python train.py --num_hidden_layers=10 --hidden_size=96 --n_experts=128 --experts_per_token=2 --d_expert=48 --d_shared_expert=0 --hidden_act="swiglu" --moe_layers=[0, 1, 2, 3, 4, 5, 6, 7, 8, 9] --router_score="softmax" --normalize_top_k=true --routed_scale=1.5 --balance_loss=0.0102 --balance_bias=false --router_z_loss=0.001 --n_groups=4 --groups_per_token=1 --init_std_router=0.0214 --lr_router=0.000297 --num_attention_heads=3 --num_key_value_heads=1 --head_dim=32 --vocab_size=16384 --norm="layernorm" --norm_place="out" --norm_eps=1e-05 --positions="rope" --rope_theta=500000.0 --rope_fraction=1.0 --qk_norm=true --attn_scale=0.177 --tie_word_embeddings=false --parallel_block=false --init="normal" --init_std_qkv=0.0737 --init_std_o=0.0165 --init_std_up=0.0737 --init_std_down=0.00903 --optimizer="adamw" --learning_rate=0.00362 --beta1=0.9 --beta2=0.98 --weight_decay=0.031 --lr_head=0.00939 --max_grad_norm=1.0 --warmup_steps=440 --schedule="wsd" --decay_fraction=0.658 --decay_shape="linear" --final_lr_fraction=0.1 --batch_tokens=32768 --max_seq_len=1024 --doc_mask=true --train_tokens=245100000 --max_steps=7480 --dataset="wikipedia_en"
Below are experts of layer 3 (counted from 0) of a mixture-of-experts language model. Rows are named router (the router's row for the expert), down (a neuron's output weights, with its number) and show model dimensions 0-95. Each number is 500 + 25 x the weight over its row's rms, rounded and kept within 0 to 999. Numbers have three digits each.
After each expert's rows: "comes before" lists some tokens at least twice as common just after its tokens as in all text. This comes from a sample of Wikipedia text that the model never trained on. Tokens count by the router's weight.

# expert 41
router:513507559486500482502483473495531491485464457480479507465467497514476518473484496513497518484475472481490509488552520514469495522512509483470542528532526443532551446454490486523506497503512491508489518496518473521517544518530534494515517523496483544511518466466487476490525477483490441491
down1:485475524504508537526525516475501543491496513510468516460477516504514488497485511507484469514514491485511457499500514542466514549496512465476514478498494548480510476536508486537488501533461488493480536551534516512472472542497555468491500479544486471462466538506484473458536497471496483520
down2:469516466513479457507514486507485516499485478496497477492488520540529545516520480497505444533470514483510498467490507512497545482487514489508526488538533513433532478503514476521483498496509469581513518471495483522512519484434511461511463508484496500501509495550496537500455498485531517495
down3:510516508503590513462512513539487484488472484492512499501518500519475492472526518468530491494452486483484500497487533490507526516506489498522530482472555499478564489504524493475467492474456488473503539510516456500470485502522480469468519498502545474469445497492535501490540536507493500488
comes before: " |", "8", "7", "6", "5", "4"

# expert 64
router:508494548525498475506471488512532488461475484452481529459450511505469542472493508484524530489480516541514519523529508510470520521522521489518523523527541497504507472491477509504546452520473499504498521484524463556527533509538518507540490506475467521544477485470472519505483496483502475474
down0:503522480468513523538477539517538526539477528498491491520507522469507522557497485469479495517465503497511491477444478454459466467468494466511534491518487495486511460526523510485518530500510510485459477484522518521537500505523532486489493507538469504518442495535495523507485510493454547524
down1:495498517495464484496492524519517468508533513519490499520495444533524525515455473510463502512491508509485467530495489513486451495510526512505504514577479499502467498461530535454514531559522478503517530447458499456477516480487449499521486507521513521506499500452492486482527518485517518509
down2:540461497486465507504454523533473533536477509529499487531508489494471459508484491485542533473493532504515500508495491548510500518456559484469509537520514529494510444497482478443513565510461516495506471468471511518500496518497491470523481472529488490501462477493521503528490508525491499514
comes before: "0", "8", "5", "4", "6", "3"

# expert 24
router:502477542514460485513477468486539476502473460481465525493466483506501503427493512513478524495503466513522495506539521499482529489521525445497504511517539484533535486493493499512533482509494519528448530464514470517520486556518529477517527568488484533517491477496506498482530493492480479493
down1:552493519533501465510508493488514505463488491470512546548506534536466526490486461514517509532497499473550463487514504555511471490469487516491499505494479520523510489519474522480471472515497461521511465496485519512519538429500524490514475510499539472502513461478542472505484452475517491495
down2:483513503482465508502475538516503505561496476513461497495484484472488448491505510496473526526508502528480541467444528517520523480511478490523538521561517523443544468481519515532505514499482480474514493497490479440469509521527508460531486522530496486486506488523476520500481504521480524461
down3:479479514490527497510488485515483534527523476510509515513570517489487532481462539468481534517514506492443525479532512507474528517484486510520514500511457488522498494480495490518525454541507481484524533496481511471475464532467488505528500466503433465470504500520522512503542511437517525499
comes before: " the", " to", " by", " a", " in", " for"

# expert 25
router:534455549513501481472478489528536484479477460453463514494453484483478499487466520505476502502472509499512489505527538486469540505552527483494533504528534469508533479460481491552538494541507475499494524496525494550484532533508529483524515528465475516508484493468499499498513488480487487476
down0:519508451519496500491493514493521453495491508529518491498508490500484520497500506505529465525450499515498534523485460506471514540477487484482498553485513492526540520509465515489498505501459514499476500483462434488469544496462457568496496511481451505508505467506486522523535554502524467518
down1:510502472501533513444511488451509511508501506513526501463500514460514489478539508455431443547479500493515507490468485505493497478504483507504549543521522533469526506512515472469473489504499503514495499477527551480467510522519470501490470522505510495512546486550495508466482523533465507530
down2:481493480439509509532495514440516494526488484525481501499464415513491518476532510496483502516513458502508497519517492520486477518508513531505496489525445524532466509479518476541467506465517497503498560489528547499508518546531467514531487489521500521509498511512539469502468486476478493482
comes before: ",", " (", "'", " and", " University", ":"

# expert 67
router:533499521488496513524491450490543487505463448482472501490470518509477520467466507516487557493486456516508509508510502500495524488527524457450536528509532465512518491477495476519507479498492509468469523455517465524528548546524529490502525527486451550518495496509503499455510488495494490476
down0:503444510470498503501490516508520473506488516477501487526472511485495507476493525552474458495504502539522497472453540510522507553493517556519490488503482521456497440513516518493541528467479503493539481456481489492505509501478510478477510510512506526476522541493508519464469548506524474557
down1:513519513483481499559521519489501518502482466503526515487520516460468498508500514534483507498507477458474484471486469476502479437490520545519498542528521542508468522474503466533499506465492496496515510502531452532530505538529512532560496510491473506486524455507499495466460529478525475474
down2:491513491475529474483508499491478472467499553513490464494457500473490515528518470523535452480486495478535533484539497539491516512519504532511445510535516496483473503491456472478494486506492503526518503542517516556537477492493457489495521492524532541506550508527505478477466489509466460482
comes before: " the", " a", " his", " to", " an", " her"

# expert 95
router:527490535510498483523496465513543503515478446488478537459492493502475531475497494528495531482464482499538510496545512490467508520544532450450505533515554476524516450483487484530507482513488509515485499492494474517494539527544518463544513522495476515530496483474506496497526509489491448490
down0:516494489532507495515466529466460517485497552505521492496477490486521457503483501492538507484519489539527510543490473473503522478508461525478511486488494554545468479523504475524545492507474480476481514547496474504522474518509513547509482472499453491453494481551457459492470521511472495499
down1:519553517512473521499514510524506527493488453498495495481473517522481462524547514485512488509513499515474493478505475471477512532457457437503510470494529511486513477485522455502518496517516531549492493485530506516501484478506474479437491519521523468508465475525489533509565548527512506512
down2:556502515509483439498518490455528526484502500506471465494481433501478487479474522492513487489541499456531539508483453537494483536478526507531490503508490488493502519487518499481480519554498501520519480525522535546485472488494507537496496450494541511496484513475496514477535483536536519519
comes before: "0", "1", "2", "6", "th", "7"

# expert 5
router:526473562497500464495493470471518488500484470515456516480480468491478520472466510524493532494492476518504535516546527500449531546520534474475540512521518444524539498478511481529548485550485504494493526506516477541484539516504514489510519517492482502506491480479484509458525500481476475482
down0:479531511495525516500548480479506552505484523534487503495523488477487539527533453559464526541503499436542488527478470488501494507502470471506511527537506474487461510493480501470490510496475489493527489512482520513507497514449511532506476524505468487522511433489500473532470513466522485492
down1:538466520481462513501496488483483511514506532530492523607521481513459468489447505481490531482526499525496490509512531518517499513506535475465503497508480505507505492470507546486519520509494529470515442507492495492475507518500528494479514520480473499512417484515497453476504506502493518512
down2:421516481503505504525481503518487500451506476488519492434479493497500521523537493510501492507468453482505534454490501483531487525518482559534486533508538472483488506504507484542511454463506497509539524490517491489499513481538467478506465491499510521494567518512499515490478464530505508488
comes before: ",", " of", ".", " (", " in", " and"

# expert 123
router:517487531536506471494473480509534506483477481478467506465486518484487524445485507493489529510483498536521522535525537491448520476486535492498502533543555490534507477452449501515519443506516485516488484490506499534506507542515540497552530545487470525520488484503495514488512529509486488476
down1:478503492526538448467523504505478504512497486476507480483484523465515508543494513493495472512496540558478524459500510517492486538530482574499497526493486518467523482498492467508535520508517521457495518469497501511488509500518518521461504487568539478478458509463465500457469506531496493487
down2:533480502508493501493483469478471507486519531509498558493471526494509531527491516528521487465490539510498461527530565544488499493532487470512508498526487499470528489495514506449470517475478502512521521483517529497517503476464478455466498449493529465522539493502549520476496526461463468513
down3:489497498546510524484511476476468492510481547480469539519506504538510506542506475509524487514517529446466505481502464564512536507503514486490458485477482483533476497477467475518440516499497490535481528464509495519497509467491534526543525519513476484478444514520533453502502489516499505511
comes before: " by", " to", " in", " as", " the", " a"

# expert 65
router:536485489505517481501464457516535494492486483472486549483472499489474514479465515492497519477482472533514511527536540494451509491512531510492528538542517473526505493476477503514513489546518520505463512467519480504519503559520504493550514558473503517513497457477510485502556497485466462478
down1:487455497532489511521497506502478510546521526542498527526534518470475472466433538472496507529498491526506561489515541471478536503466536444475512466511488497469477550477492525453498490464498514524485486517497507518505520520495482504492509522505516474499458524503488471463517528506486490500
down2:479493462518518486513497530471510520456470499503473528487479476495509508477458486516505487525427501468500531446511477511540485531475479524537502493498555511492486506522474491523476494505507473488497529473498488497494508513539479492491505514562554485505502509518485559447486511539482525530
down3:503505484533513509491505493486540493514505483463481524499484516525479502564468504518525545463502520478501473476457515487515500534503497468557511472466474484518462476489508465531517492468499517519534529455485484506443492522489550505521537501482487557511491484503473547496488489471520473522
comes before: " of", " to", ":", " by", " that", " in"

# expert 103
router:517513556526481486528447468476527464496456464497485506495470482478500503483473503537470528508491495501507489501536498507463524520522496466476535497533524471525537476485464502522557475524472506484472527455505472515491505558508533484534475506505499545523491488473481525488521525470477486482
down0:489544482488502531453519504490497495492469469517506540492497512481497519458497483506458520495453511508492554507510514474515495491551448495472522478486531496513499537523548505439452514501480550499461485524506522518504547517498493475483520488495521520497533461523496484506552478509464491511
down1:547473494477554506503487491521490502485532509546550457491525482490473476515487510503526471484506504503467513508489516509467504471506489498492492461514484508506525555501502501495518523543516523517483538518455531490467501533439466477500481484518492501522511479491468507506548580525470481495
down2:449493479455544506478507493497462479471537480460474549486537492464511488485528518519454506515521511502508461483529486472488485470516445554484499482464513484491490517452511479499470477523520533515496517516490486544508518489521490482505479552523507525520516506537528524517495494540494520479
comes before: ",", " of", ".", " and", " in", " to"

# expert 7
router:495468547508507480528503472525539468504469464468456521462459494518498546475515504532497504464493497507523511495557527472465512505531539474473519527522564471493491478503484480513511486507498508504495521483510462542519516514527532483518501529477461507536492495471486493481541506485477452487
down1:489511510518516510494488485472511523491490512492504481495456495464524538464484493519506493445514558517514463510503453505523527549471471492516489499505540495481508522503467476473464487488465543507487497512489546471490489490474576540529496475501523526507567510498484496512496490507515463464
down2:516487525514489504523486517516514527520530472491483529444522499464487535529564513468491515526513503516498525448474525532537538511504465506510466523504498518460452478533474525528515531501466498490474502479486518545513458479505485483490541495490457481522507504483470498490551474513510472520
down3:478524474497542518512522466537491475480502460487506464451489501486501501518524475502494558492470488468457523504537516478523482508512457527475477498507506475531520533477488489510461537485488460507545548447481518521483496472495470512494534478473507496552521511512492532479521495540509523513
comes before: "0", "5", "4", "3", " |", "9"

# expert 120
router:518499503506491503495473437482528519474458493487479542502481498499498527481485507504473498487464490524502540523529528479469513501524507482504509548525551487518533500461512508520508484519488509496459532476536466521525529542519522490529539538463463533526473461498513502482525479472445475479
down1:483472504511477512511483545516512500523457473487560504550439530513473467533500527519518513452543490494501506516473477537511495507478488495490540515489546496523513497528495472452521497492467522518469513446501518499489484502459489529490536521476492513448489501499528478455506524506498495477
down2:493521557449505480456489525510473472582491491491491500505482522473516482495511522471545488497511515506495531510466500589542510490531532515495522456501506499465507502502494497520533514451524515499474494472489489509515488475484463476531521478522512529474490496481532484492480479479481508505
down3:415516528526473505508496518538488490457521481497516513449516498512498480498524486514518488475478490489508522529525454452482506482503502507572467520488497481488532505490509521559498512542504502488507486512480483482477501492525468508508488482448481518564504486496487543543480484514502478493
comes before: " in", " on", " by", " to", " a", " as"

# expert 42
router:529492532487490479490481479499519467472470459487455503485442478497481518473496500501461498514475496500521509513534511508450527500531538475481536510537541459535543509486490512540510473553510497517482508481533502556496519561496528465510517504485474524512493506478518507467520513492499474469
down1:472519500471469512467473515510480506523561472508499520503506511490493517479534485476522508504464501497484529539490476480497485514498512520467510511481552519524505466493503520481493478529463444456499520523495443485488492501477471490533491521490484555528486489517500527486475575555481469487
down2:485497484513454494514463480533486486474462502500479516516470525557494515503536496523487490507521492495515492520501505527484521506499498466479481514465485543532491506560542496478489509498453515550522472494490542448506494521499507464469443483524529551461472455490532506505489518512517510518
down3:512481545508494510514512519473485498521482504516505495582530503534489519467433495490504493516550495486518514508478524516500511498523512466473514482488464490502511503531472539472493505521489502464454440511480502465512519545470513499490494515486504511448448532465486480495535540516521498495
comes before: " |", ",", ".", " (", " and", " Cup"

# expert 23
router:527507549492483477521481490484515497472468484488471542473465488500492514459449498521483529500470468497484515497539515526468512518522512492454523521512539476526559484472498501515525484514512519530506524500545488520525536519527549492529534528491481527481488465456475511502516468464480472480
down0:447497514493520522506506509509471457507479464493531485473518494475502533527555524511441535450525504473465491504478456441494514529520520509521495511495466506502500503528586504514493485467517459510536494512498510486542521471476510491500508520515500505515509494490480504527469493550518495504
down1:573494490516472481470463507512502494489515507495514499551515463488500496500541491518520512487481550506490503534520479446499518506554521517523504512524485470509454532448505517506479450494518520499532469491489487457519498473506457505501500499492500495523522471483511462511470562525477472470
down2:501519499504467517457524532524523535525504510516538467442505526503495510504500532473488467498449488495505554507507465479524489470479507529506505470529502477478514484476514528497528534504500496470495534502472497520510491509454510490492505554481488490478470472479466522507474463571530510550
comes before: " |", "°", ")", "0", "–", "′"